From a checkpoint of a small mixture-of-experts model trained on Wikipedia: 16 layers.
Below are experts of layer 5 (counted from 0) of a mixture-of-experts language model. Rows are named router (the router's row for the expert), gate (a neuron's input weights, with its number), up (a neuron's input weights, with its number), down (a neuron's output weights, with its number) and show model dimensions 40-79. Each number is 128 + 32 x the weight over its row's rms, rounded and kept within 0 to 255. Numbers have three digits each.
After each expert's rows: "mostly gets" lists some tokens that are sent to it at least half of the time; "comes before" lists some tokens at least twice as common just after its tokens as in all text. This comes from a sample of Wikipedia text that the model never trained on. Tokens count by the router's weight.

# expert 4
router:133086148113161126106127131109131126109094145138105188162204161142167137183171104169143137120143147103178112102124089126
gate0:142164153185098145129120062116109103125123115138149115067093184184098082119062092133146108129127130116087101171134120140
up0:131162098066139119123128071103125134118078176113143110162091125130130158140178213112161139143130096145156105088106132113
down0:104096133108092129092221109088150157169094085077097122160161145147128169169194139111146115160059153166123116099116151143
gate1:119154139160126118121103136116107164109148119198155113168112146125100152159170120152140101083061056145192115129092135110
up1:127126155130135167174107171166097082162098100087138135091169113151189138112073131123137150143213149097109083135099113139
down1:096084111124162110173133205132133100165083117142166073101142107126132118084144150178176156176157114094140098072104163091
gate2:086090137106086179159156103146138136152135218056110152143097120140143149127073144154171163088081161142142115181121084147
up2:098138113121149122157070147134204143114088078094144128077034168146151160107070147181086077084207129128105105093103152188
down2:127122131084076056142111080161113169156124173094190115113120120089163108122089113161112117122121121122157136086106145122
gate3:157107168134118104149148112157108098135110158140116133153148116135146155120131137117122139096100117100214138096086117180
up3:135117166113146143147158133097073085094118152124091139150064101149129152149156140103186074162150163186083137184086131162
down3:085171180067111122106098180142103124124142094076086112096114167073133170091128163122069109112132168083120160112113124143
gate4:124172192112138092152141110112174123200117096143199132131076123110125179170124209142154136114083122079141107126130187128
up4:119199145148074082166142112092183084197153115115139170155128095176141124113151128106110135123112196143130171101125238136
down4:136214219076125122112105123135130126137169116198150162149105070128138151182143156131112097128153122140145129140155157129
gate5:088125101104120070169134102119123136074123123171111117099140085112110106142168117074186125128104187074179111097063111146
up5:139110110098132115172192124085177142150052143108141186115062155114123137091117130109115129118149099130119144123172141171
down5:086106135141117151132122131120176115176123121158109107136082135137067063100137068150138143060143186176186048098131192155
gate6:097157112053093121102122187092123093103122121194132105124134117122147129091120084080123121150078133089162125107121119115
up6:108150112088144117123104180120112134142144136175179102147127132157131143171159144144132088107087112180160125125093139105
down6:088122123141090112164158109088129139097130085111101138103135113138127126105131127136109183102171159167105158108097149115
gate7:157097142124146149108092146163147060177163096078162113174141129155098147142180122162128158146107122097125157096115093084
up7:091115123095130128166088154157115130114150086150167104067136141142127168135154117180146074073149098140139142121130154119
down7:157095134106099119151121129151132063078130140115122187095125108071146129142175134089172129131155124171097139135132136171
gate8:116076135080139127164135133107109207131080121149168115089110109121107069183116092101102144144148127183139140094156131140
up8:158180108089111136097073119174168029144124143133113112139142158150118151107128172173096147129102143089117128150105100074
down8:154173133114169119164152068055120128115071139113104057131133112176145115075181167104114126062133140102118133108144084123
mostly gets: "s.", "es.", "a.", ".", "ed.", "y."
comes before: "\n", " The", " He", " In", " It", " She"

# expert 13
router:150145203141117125125136095144105126073183112138141105121151151084094122140166166141104102105073115121147100189078145104
gate0:106105101073177168150145110125121127111128090109152155111151127152124162086062140127137138063184099144132196137152147127
up0:149142094148155197109181154122143070143143099126131178137090125109110103059101121138094106098105166103126161089124124086
down0:171145114175122118144132122113186091174159105151063047147122145106143179087095140171165105177151144151117172113113185120
gate1:058135125120075107062135190101132113128143146138152133160218165152109114085096109135143059069113175164108098138145185121
up1:112117109096170164136102155091101126147097040136157172178085158120151110095110119124088179122117084095135140116143143117
down1:147108171119132169107144129148135162123117121137107147169114159150105193156126155068081167123095132140166150156151162076
gate2:139133124103130120143074162151135164136131122114158105114126135184142153127124106186102128119086162121133188168081133144
up2:075131155133095105162139127120125169136156183155145106121159102131112125087173148144183079117172099123151178079150196142
down2:161147099146130097097124158148138151110160122130135137161156132094126121103123187157140100056141091107146173113070104182
gate3:093102121127111152171097093163131083180087100152151130118185115122151082140125070104162067151110123099137097141123131119
up3:138078156111049101151065127161126135156159161108151104092092179120169141077062123063120176141130147164138131174077075082
down3:144103103127090172124086106080091151132142154074159087181138123104112094167184181156053119097141099163185191167122117120
gate4:071090150091140196098203163110177127137138097141155120124077136145117156134043152057140122102103144199158161153081140090
up4:131135130132094135133141126108100099125143087111086093072133143131107132104149114190085097088118081081062092151162144125
down4:078177146176083103131081111107119110114103171114152155105157096053042113092078155121108132132187169104104084094092141140
gate5:154132088146115181105117178182122197148159140175187130109050169155134105064135132143096138160148146126114109141146108124
up5:103153083133135075159141114121126172185069126114154092164113135133108179054154111159116128130182111140174058154141145153
down5:155132167120108119129153097043114148063109161111073096116132068122116146130084128164158172119122060122183146102089145138
gate6:092128193116122143128167085142149124143164102205158193166199138159112102168056120167064076157162169161133173080139159146
up6:088135123103160137138107194134168131161119168104125063078119176087106189095131127108198161162113092177066068166134086178
down6:094162138118169101138141106162139134107109151178186182114112132149142130107069146145170053197129145127080141119089088138
gate7:107158152121159152086132144141175129164104139115154184109182102104127103155114117129118091126162140074187113116132126130
up7:171119075096146042153079086151089159146128141113139139113201149139159124164148107104133090080188128125155151080193162162
down7:057167104116075133124110153139113151166109125148084112085202128143127115088108147136094101160086212090121152094130150146
gate8:159085106172183119105122137111175171140120115130134138140140124108133171078127187110103154113152158149144094184171187163
up8:092159166081084139142147107180085100134098170142163105099075136159086088130165099141157104199125078125152123080114086135
down8:148157089170153106111185150133134121159150100132116138089134103144081103128111122092054113114121126104123162163122132116
mostly gets: " season", " final", " game", " life", " later", " there"
comes before: ".", " of", ",", "s", " in", " and"

# expert 19
router:087086128203128164098097160122153151177095150157113156170134161137145105125126099079196225175120105122132121122143108093
gate0:097225125068141123086128069078139168130133165127094164092051121083152106084115111137121132149151127130103091068044131084
up0:073121170131147106054087135112045187122147130087080148076077085071057104090121125196123112145096120153085126092123155105
down0:113089176100149094098215124111124184126177155149104113139160095170102121119126077123074107106117165082084089116103089146
gate1:136110077112100121142143090127129089084142055092098076090143107171138118102092170152101083077078184127151153125100130110
up1:072084155142092212146169067114094108177102149142092150255177131124094135193152060147137144176107145131137055166134146092
down1:125104092066090105161127102121114141140118128108067171195097101130105147136091118185106147169105137135185127143082091156
gate2:097137084137180061178075100056108078140179081173146126147120117089176142165179134124144122104056102129148144109153137115
up2:173101103089131161123186153158099103089066163077116131092103094133110113081119106148146203119177193146095132140131156125
down2:152089107142136192136164099134153164118083158125109098147110119130156071083087071117133189130120079149124132101119181099
gate3:122064141084106091080183084130168087157160173158157102114105128164102085175122137074101112165161084119142036096149113125
up3:100127133094116072166090154176092104086140145141101179100203155168104112134082097021218169142093104142099127083094099152
down3:110128099110127168087139095158184148120185115110105140159081100155139106080116140143145168135078080098091113110116088225
gate4:147182179085114094136091135089117146090094125100142119080116230098167140140083149157090100094110173124089123158137098129
up4:166160162136152098071112152124094173144113134113173130135142221096171101126115100106113125132086107142038122171172142099
down4:128176128161145160099139151065135129151139137085159151111113089101193137168123102125193108161161127104135108206113135131
gate5:067114138171084103128091092176212126133154171082117150129127179179124110138132158130110099121080127140124178152147121129
up5:100126134138182110155134203146075187174083160182113162127178113076097169101128158102163145109145141136130149154124141146
down5:073115171142122115174074123087080073177108124106132107124094111151141074158103119194121157141115123060098185058130158120
gate6:129081105156155140151128103154100078167142122133101164069107128125101142108173059121145129161174139136138123106107126127
up6:088047147194124129183118123148132052189150113170044126129106118140099132121158118119142103196141094151141135140131097133
down6:103120103178115206112096097194113112121121153080116162117098134128142144102176147081115158070139102101130110152087157146
gate7:102139156146144045125065079131118109208136183177090105171112120058124179110146154143169072132052117177127103082190106096
up7:168090143135145246176191139175108158090144083088129091080155111155134125173101071132069147180173102151144141184114070148
down7:087147145096116182085097168114113142138094139141110099137143084133163103088113074116085084135128129130124137132099140163
gate8:137096108153117081161123139151158098159148120104097140072083132167142115108121159078156040113125168162126122170128124128
up8:131130153113145112167142147149112136100170118087161094114149133116118094096164142153093129144128070113130098109148128146
down8:165161143180200181129103137161130150104073101118184111168146141121088119117153111198084135121095160106161114117143148143
mostly gets: " (C", " (S", " (A", " (M", " (N", " ("
comes before: "|", "-", "==", "The", "=", "==="

# expert 0
router:091144182103142134118138138150106115156081120122146083136151171100067137120125085115119113089124135125190156089130099157
gate0:146159211124127160099116097170166128149130121135146144166174129183132111129097135172101136140166107107082130118160126154
up0:170167076105123075079112138072132132152161086139100051123097117155120059160088122145097137122176108149142148158144175172
down0:105128126117097189091134145104125065119140098087127097159092101102185123075182120123146176124143146152140053169103111126
gate1:158196101146147191089135112129109160189117113131159141154155137146146183148070135079138148137140216046071147136119123141
up1:123130120115106133152145121142154179119105091116125122154117116130158120162116108153079126073152125080169128154139029216
down1:150123173141136131121096114081096105127143144124157127137145192129115074208086112169115072112060129084155036162147150176
gate2:187130160109136129112091145167091097182077095129087123124106053133126149150129085079130139183138108142164172170156207103
up2:099142148130145084117130122141135112160097117163104128127158070153126150113127073139103059130097150148147206202183157105
down2:145155127116160142120130116113138120097153105159165063153107128119127097133155122144149213115083123146117081123095081120
gate3:109084133163109065070104121121040116208103141116153150149108146134131117119138100119107157089125135173148099112130121112
up3:145057145120112051071164109131037127149096127134135095110071091140129175133100153142168127156122096170134102176082125118
down3:161169091121148113110165131100089148098154103145176091160139146117136113128140138137042086122164078126101102153164145130
gate4:111108095132131173072099225121151176115105127124107081155167126148186124154100171099152124151172087099107136089156136150
up4:161164146189100160132135168165173157099102118162085086178134124121157108147144131112145110146136106122109114176122104109
down4:151098154115089141139087169144162154118163049107078091135138110124086147133171085096140094141133179137096096150137131157
gate5:154160140156078107079112117145175191129138106136152177138138143080114103110108172158139116146025153108124153164130148127
up5:079051130122175125162176081118098090123153115130087102124113110151182136112151149173046135116148106156123101093108077146
down5:098147151142137167114106120149118097071115110123110164116132179124115157101123149094128103135126164151137169115132120115
gate6:046118187068141166190066127134199114131131113166092162123098125068119098177120071172199182142153069130101131154119131116
up6:161150164203097077136136144131132157117141134055152096096157165105099175149160104055082140112092127101081130134119155157
down6:165130121124097105167096118175175123094164111124086146076177086067140144099080136139123127144161132168093131056076124128
gate7:135092083130157126103104107078100125146128173126160172105117165155122154135114087160084154171120114159148120138153136142
up7:139122101165175156124137125155126063080117135066148157134128156122116156142151102167114160139166151146095123141133149149
down7:138065084164110149106121152179109127083086127056127183156160179111112222173118176172094110090136123069131162154105123155
gate8:042108059112130168091215147109106116092114146051162136156148144108102121154103146116201099139147080129098122169192157125
up8:066159091074093155088189150083057179103107191076130117114145117126156159125130131080151110046152136075094114105078164112
down8:082103102110111136134085171111106083075159075100151156134139119117111134167108121132102065086126114174154123171103089150
mostly gets: " his", " their", " its", " after", " when", " as"
comes before: " the", " a", " f", " m", " s", " he"

# expert 22
router:166123168137104100133123151143156079068199069109114138098111151180168122115160141113169052125104182146117099115092168129
gate0:182115121103117100141125073107106115150086126127160054097080075112121144190137112131094145115154100126114159093071175120
up0:070082077086144153133159147159147116131109101113087120144138081138157099178201167167152155133105119104116096110115105101
down0:109156126099129118077090101144077170151155106089132119096108112185205100138123118170127163154122150099094141112114081192
gate1:140079123119173128111106109102093122115084143098191143137130158108178124097113139138073071145161153106110158195171135160
up1:141093096132212144124073159083081103126116104116143173112073181148151190085136139083089089153099159111162134136134086145
down1:127115124189160167154127081136155167093132134113147148177137106162164121085101110114134074162167139128090130083129132077
gate2:159156163088097118085174135141107146199158143101145126129144095138082117084167124163022114151132119090144141120169117104
up2:179097117026077121155105112086187156130097118066127136090165087161153095103135140128119185103129167134147110090181139137
down2:168126081163157098192101102147122113103090110152061111122129116134192124152128210129073122157113105083141092089186085092
gate3:094167088177175063092147072081144055089157194142144112154097120121130095130111123095146181185100189112116200139187154161
up3:080145122129168136126153046079152092133144143126129101174126157066136109077127131120124175201121128155141121148124175179
down3:117135095144196109097135124076171176137115090137213120109092163108104158149113154167089139104097100128121183155141109188
gate4:152110151108125102165162066145139136127181054148095106122086075124103103100177152169169084132103133128156147154169091109
up4:100090098130110155120124110162150143111121087153123100160138167083149139088149177163100115105102114152190159145188156109
down4:069094168071087095120102126123151118106096090109108128119076143128125136130085093102092107160141136144110087121087098150
gate5:106111159121098136132097116141134142178126127049149139146128179117159089110072079122175139132119152113172091135155185142
up5:106130054110059155092118157170160104168100152051115106103108162098101130122096136135196153151114150130176116156150189147
down5:109142148105150142150140133151119146118108143125116145213165144132110076169131175136094114136098177111152125087138140113
gate6:153132154141208066129097084114098104129156134188081100159168145119119093124102171172132119150121069145131178157083095142
up6:139115126123115072096076148108167175077111192138127136134149161158092166156091123161134148106145115088050195104133202109
down6:179113132085141186136141199055114044129121118095106119097093108047120120181126170121115153119124097065148094146136176170
gate7:079175079168193096146148087092100105096124105124048201126158140166189100143120163104160118156140142117075105131148149149
up7:111119137152095153091070184128177179168100075163117144090115137098129129108146132111088151103154109134159115103065088130
down7:127214085151150124138195168117128130159145129100132112119123118081113171117092100136100149138159099116201117080128103148
gate8:185120135139151071125092150136097117199104137079137093118141112108092131149136050139150151147156103147136150169121143117
up8:148087139106095051133153133131111141150131073042100128186171097143117100120162119138102124147156173143095122176113131147
down8:143101162154098167156050108145072128126140132130163123159152077176147143122151044157166138140138138171122105098140132184
mostly gets: " other", "istory", "ative", "estern", " also==", " same"
comes before: " |", " of", " ==", "==", ":", " career"

# expert 14
router:137105135140123125174129105152112090107110122125103148091142139055154181136111105149139153105160124093141089090153177113
gate0:067144131072133069205179127100142087097155142052135122102113133072121104187178106134119094108149062165132159161170145137
up0:094151107150157092180154127096129084157092163075122111129095142090124107152132102091082095076142102181124153159172164110
down0:170125134129101070111160085179079135181117097145119156165169145090082144079148105138156111075067139150157164125097113149
gate1:149082139159124103147063123121067144186152112148129118026141145178087110121108144120203137116122124102111124129134116088
up1:124085099181148065114081106111151127144126116138136072105112128176151131134140124132214113085130122100134070107134123119
down1:152108127144101084147119111168118077171161096140091186113069149103189170137133077123139137175176152143175100089184110109
gate2:164166175104064156186116166125087138113105076100136138148099132100170115123122112147160084167091121146144103111134175130
up2:110154146163148153095074167085151173120071040101179136168149141107161159131118109164140152142094148156156099207166170086
down2:164137108113153162071107188123131148113108131093097097135160128081130132093103113145078087157108192167111125126175129106
gate3:152152141128106086091130149168129137112138119082126151153105161149180113131111105073103104145126117080075110145134126109
up3:113133104214103136152144130090110132092175105136108127122145110135095131107092187156125165091071123145132181135132089105
down3:085099083112154107065096167082113132169101135146158130158150092154129140120142099128110134134121117081081110093044172163
gate4:071097163106144113183171172075135209185156159114124086126129121123095127095114107147100121103136126133091103141161156112
up4:199163105149074139098140110150085041073099070105147112113128129126124128150101144102126174133100143150119140117109153137
down4:110089167168091115059118070115146114102117170061074141084157124154168127107158106108114114147170070136170181141109090119
gate5:090094127074088127173175131129152082069090162092108084111148120121078124125111182091059127151130167139105107123141077100
up5:156143139115217142127086120126199161139145132097166145132151158081162126091130123153110100107074178152124169082145119141
down5:192192140123129119093116159099135171136161142095148094146166138124123148116176128125151065104161177103140101155083120153
gate6:116146126199134161173185124148098195123059142130141125133192140134133096159111148118183154138111118208114151134111157100
up6:086108089079119087129060089082138146143144162107146092201090109056089079111106144114080107146092139171115077105142172148
down6:132174175099111130145081103181129058111145131145122151142154088151160118118119124013142157137146170143089124095135142079
gate7:153116167167124150088135097142138113157057146166113142135129159110093125135133104121129135143123101145165173180180118130
up7:140152070114118097164125145092120132069185168113122079086122109161133146164167113132140105055134166102101104087117108105
down7:139177117144142125105144130112125148189138174169139157138144088175118067119147191141122090161173169137128148153156166131
gate8:090134085104121085085135126177123083103126143144091134101164188132162092128192069153142123093113101131128145107082177086
up8:118178169137175145135090139117106167129089170142176094054167104172148135074125170159061172148124131044155066185129156144
down8:145150142116163116123127126069154084097074149139164135097114198136123112075119137093155162144121123183116110125157143133
mostly gets: " In", " in", "In", " New", " at", " during"
comes before: " the", " a", " 200", " 201", " 199", "ternational"

# expert 21
router:148172069110134173111148082164118131180109128099101129181139099145158163166128159160130072062075146092129103148134161121
gate0:125119182079114184115086129064091163110131114174118140099140138093079085118141138142101159164116140180081121133181083064
up0:092105079184178080198149098137138113041087104065124071165127086159194205067165162106178122151141091103156109180145173146
down0:099104166145178084132172145168124147218172160103059133134100076125092140109150118139080127179104148122116096124142168148
gate1:130178150119192134141115092125075083108193106110116086073155145092141131158137106114152092127150092094128143125130129105
up1:092147201092112153109098120051131131166131084139125161100074165131146124098137115142134105203101155150097122132135138105
down1:095133143116161110117149062175070112134146182118175109113161152106145130124124115079207111114138152108140134150159129106
gate2:136119091094168124128110113095104105080093111060164102074132196115108085071156030119144193112147121157151151122083113162
up2:138168153131148162159117120106228106119149115120093149137115151165122113118116114140128146121185175151131132115081111129
down2:145121161134196145157128090198141119153067192176140094069111119112131141183170126074094082069122148091124107181131094095
gate3:176118132142104165124159127129131116103138166134161114148112138117141075097045095118153112121143138157200105159134138154
up3:142098155138158085134139109101162151142198164144093101169111118139093127063197108116107104111069124135127122155138068151
down3:117088141105107093134147162161100183139135101145123127171161089112077081134171126096107126132110085157145163123122102136
gate4:116148099101135110127119152117054149157098123152133097153127114151080135131137103090117150135135127099082122164143160092
up4:115107119143074078061113166110132133121145165136098140147138149103128127137122117151152107162138119133128130111113146174
down4:106112124127140143155110123183080140088094160130150170091169121147090116144147107127137141154110095132115114103091140129
gate5:116171092148145082143073098160101092159147147134164117091165099115186122102207136132101096093143048091160153144167140125
up5:128156150105076114112057133137119117158149100068131119118150121173154109127069114163099091156123127159158145145094126097
down5:178202122125184105087087130132135091155145126106149148128084104123168136137174160127121176122068076088088120095104215101
gate6:087155128083153137155171132121144108111099145157162134129112164126161132177194051145117080137150096126121053168124114187
up6:165116104148187173147112072142144061116140115178136158121110069117144122108168083107154167175110166075149085125096074146
down6:133105148176134147064077154085116124130100145182131141193133188116103096112150156105092095150089153094120097191103145196
gate7:113097169218110141170131140075058129159164115111115097124129123059140147062146173159113131100173096160164125102055123144
up7:119117078082109093111176138149092169135125116076157165131119140174122108143165147135079137099162066202101105137133134157
down7:108087086114188089069187115157096115123177143175152094125177124177071088155057112168078097093127082137097154061093149141
gate8:121140136142088146107085161100109140122115108073194133122092110169207115152111132184105150095096175147196170170160125150
up8:131123096153132088128136083159101099139134191195102118155168117086079130102119080121141159157118081165081087077090152137
down8:119085199120151125125087177143169112086103152059134140090086175165096084135105147176117147101173115149101108138130174158
mostly gets: "ed", "ted", "cted", "ated", "ed,", "ased"
comes before: " the", " to", " by", " in", " a", " that"

# expert 20
router:130116103085095096147098056142181128058075091185156133155104126054152109153075142122152082136141136116098104069116113097
gate0:183154125126143140119106096116178130151092131119106155113080133130110158141097118123133133070126095134060124126105184145
up0:133127156125193159095137119108163107157115144113108171126121121116105108066073119144120136085092077112105150137125171104
down0:112149163073168125157142212141158082147163118087128175149072152124113116103190119132124106162130141170104129163092126101
gate1:065106098140159151124147088102091163100113104106110122150133155135107085183157106134161123078146140098138144059160088128
up1:098152182160148088082159176104159125172109147097181105123159207142135147120128150119094141168129139113141082137140200109
down1:102141149129176079088144129163195138116164123150086095122087153125131094136099137114106143075121119081144180129145135119
gate2:125112142096123073134110136192100086085132075171155135120130088154088102122114132145144111112182127159152169129188088091
up2:120109124108147109080126167130135134108168106202153099102117071161118148120084152141151102153132106125124150121113138069
down2:236132149079094084099099077154064143150156115148133143113136139179167080129181103091190096137098129148137147180143154121
gate3:130147142134119082146108194148111126127139158181170119124148191130106139104162137136108099143140146085130188122167170165
up3:117185154147175107114095212183102145154133145141170116111159163147155087125105174174090085104135124114116156140147155180
down3:134119173152123121134050116095118063132181145085179174082167111142097143171093136129149192102170108084146095174160139117
gate4:115146136110147152151153075109149109123119129146116210132131122149108122151124073129073087142121126108127149127122110089
up4:153131140124176196078063138144081126139110127169120097146131163176178148097136152150135117143100181110110122144161071187
down4:108145133100128114164235119168076110103132138154167125154137119140157178135090125115102122110130149093111147067182104126
gate5:116141161133169120113123098125058110139172113129162061127190125149144165159122168115133152123161122099078119133070110104
up5:196095149112167151168130074077089141112180101134136104143151115159103156126099097104175167162133161138140056104134157105
down5:100050131184170172152125108152162129122165087104116165137157155124127127131042162097128152134217132118119175138161147112
gate6:073117071153108135147163088107150030097130062110116112154160167082171131148080115119140136095102177135129200163148144100
up6:141171167143131077145110194162135126134132147135135167166161117134094142126038149139111148114140126100115139182181124167
down6:193119100184113121128123087029135097085159160096117139040127158074151092065062161127147148106112108115111194128090160147
gate7:153192095130118121145096148136092191130110128085196176081086081065112150177117155075163163093148124125138134067107132119
up7:093169071150154107117076159118105110116137095112140101115134104109151108176107126142123191052110123155127083100145074152
down7:176212097092148101185115097167063119089141085127102128103118125109161217114090146173086075142174149118150144105106111161
gate8:189151087118086115108102146126097118111202183134126157160076094178111134093175120152125193166092139111080155067152118182
up8:115146076134102155138117071149103113142124148169134111139109134147196164098105063097147118108189144137152109109102091104
down8:115141145185081192134090105146081139169166134122160131054141133136147125159158138185077123103133145082115125145069136126
mostly gets: " 202", "9", "e", "|---|", "ang", "lo"
comes before: " |", "′", "8", "4", "6", "ed"

# expert 16
router:175163171164160154151161152141136152130200141116141145164131155171087124184186133121157078160083169142132110193196150102
gate0:131137124141197123157137172150155121176189179150121140163153135117119135121163166123088123157181139163088079136144174098
up0:130120110106175172157139138160107163150087086077104098110150134163159142110122101151115149107172134155129160141148093124
down0:163152135148073124115145121093118095116154122116133126104145138094079162109170146162063144078103119157155160100142084097
gate1:142129086131134152123167155123070169094132180135108134178113104136104138161150114163049141131082117161173136223115085194
up1:123113145111113153129094097115134070193144042128126146134101177146139107174086144093147107111141046123117166039138156090
down1:131105157081160128134069130152075165155186143110188096136112152093085133133108159125135186163180114140112100155123147147
gate2:115154073145149120123195137077202110108154082206188104128109119134124107162189114157185129147116140113200124139153120158
up2:104125178187100095108116105137113091131153108161102111123111102120115102171189116170087046153143139100133069102151143145
down2:175167152110116143137113148059093136109096145131120113159128197181160115174095158123181099128118092156133181118142149089
gate3:118134143072145177114062131105171128121111131110179121139078118122107161136146145115096148156102151154148127090119148090
up3:146136117138130183141100148131174122168176087117137147106037186174087146123143147151126137101082100144142117127127157105
down3:103112131165102170109112118101181084065201054147079144091101103100154109150204102131139131073149147131120116125134119084
gate4:152136076159156167103162088130115102167113122139148098142103130211155139179145146134138148126158076112122113116140188088
up4:110154184150128109203115173127100143130127147114054085092181110069124083113162120120141153147111122131143103086114106111
down4:124126074087073105164156138118111133155124172080130090145087105063149120159144177137153175067093097102142149088136106106
gate5:124138140096140178135147132155117108080116116104112082186129154110086129051077130183054146158078117083143133144127111177
up5:129104160142087165168133084150122156178145049177134078187115147117134131113205128181133135220180088113121061176150114175
down5:188145138150121087156166158123134164098129105147138100187131167171168151218120132166086143097089158097164139153114125085
gate6:136178115157164101138162123164152083124109120135136106104106143097178153159184099108124116192141112147150157099146166137
up6:139136102146104091126149119197190092117138087176101155126125124120097157132121116134176104093138113173137173083152126141
down6:159114159130088154076045140139168085094104116096065150137108129121169100154108144126201104118104154114126174173123123136
gate7:153075098198190108124130162127194140138177193161154122137095074122095135119156072142171096163170137126033161098141144126
up7:143128109177119078130117105151094145190080077059141118141098060158171092138122143158108121137192226146164126175145107130
down7:169165107151139136130070105134151077134118123139096132120164138156150126156067127120079123101123183157109159130132131122
gate8:142149189153108192079165117135156106168211093142133123160112086171181138129176153163080138109145128145162128088159144101
up8:219051157156173178118152187143130068128107137121174091129090109170178172060122095153112164112157187128142142115122098131
down8:139206164166158084124125093150103158144149119192160111128174160182148142110128134140125130135127128089186144140104096120
mostly gets: "les", "ers", "ors", "%", "ings", "ins"
comes before: " of", " and", " in", " were", " are", " to"

# expert 1
router:124155181131114120101161175115142096197110195117129132125104130125095132122127053117126079122127159128122094115090120120
gate0:156170127132176132107145101037151075145117131160205090075100137164126118139161093136155072095115144158165198106070100104
up0:123141125106053146139150083142156170165100108133078078188118164160095100147132127110130160165145140145147149113076142144
down0:152140137079099192107136123145096135156145103208109125164151138092177136129129094191156064128157158117122133118101143131
gate1:126140109130122111134123142140117170181122119086151150108100121184105111128078138118143161165158102162138091104119152121
up1:111082139134143161159107108082170081079145179150117143121202141117129117132185089152109127108125130139100197140108112114
down1:161122125118048120090185152154146158140130146139090157130174179104172087096067104118165074180102126075079162079070147201
gate2:152096145217091111147122211128140154120116120139177150127112098146130108163142135119123115145115158126086126133162146167
up2:166084124180117103152130104084134136122156081104110108123114101152158093123163146119123102102114123130143160131134145131
down2:165125123096112100091128108134152136124124183100081135123088154145140115144112114140114111090134114121171104104131100136
gate3:133104146143131151178182107152113130120143173124123153119156140128116096142099168161175146112136147137136174089110112094
up3:151063143147139166174107095192114109148142151187158170171145127081155122124137099149132083096064192145176151122116133123
down3:115192103194101109171141147103095060144091150149130184155103166157080133150119113122116129147110114135104099129157142168
gate4:078105098099149169162127095116193149132117156150118128070083129169148161110135128102133079165095145118126168107092120154
up4:086179164151123122130121123097080140150119062165142100134147130105064112158109147136140096122210065164147150135143147119
down4:149155115133086114150147160062114139066163089119127120150079099117153124110120152104137200177116136115085131059106159131
gate5:078118107143071091112182195117119111168096158136122148069138120178132109106077126122130140094134068144148136135088102098
up5:169106131135142090170102072094171092096125098158123119119124123066066114117161131130119085126138151110140092158149148114
down5:121136156092107127215159099135117193074124121130164074111095148093152125147131106170152151132132120176174129162148154129
gate6:163117105136095165144117099115124151101129075139141060133181167089107090155142186161114227136110128138196113131107132101
up6:121137080109146096105126159152156159118156097117136101158065146119175109066119158102065058123157190130103091117158110105
down6:147172154134185090111130118149125176115137171129133107155120099031170110138136167178141165164064102066140119118127136082
gate7:058120109125137147171121150127102199126130127059085127116118090157086120119108112153172111098066151145131101121108186110
up7:100149146132169082133168148128062159100123110095123084121140135104109146142091132173185161091119150138160113107141132089
down7:121136096133095176154159126098127148125132113178087132134114177148151153085141107091099147097061136083157073097103144135
gate8:205156098146092134181094133195100109099141152069154125077116176190111194084130166153101185156096162131075151140081110064
up8:198187122151145129073099123115117135098162215140123102123073136132113159130195115185129122086084101109144146149134133093
down8:148121145108116062187105132173082164159116143170101165125121164130114167133130133136087096143094136155165135146121111161
mostly gets: "|", " |", "ates:", ");", " ==", " ==="
comes before: "\n", " ", " 0", " 1", " 2", " 4"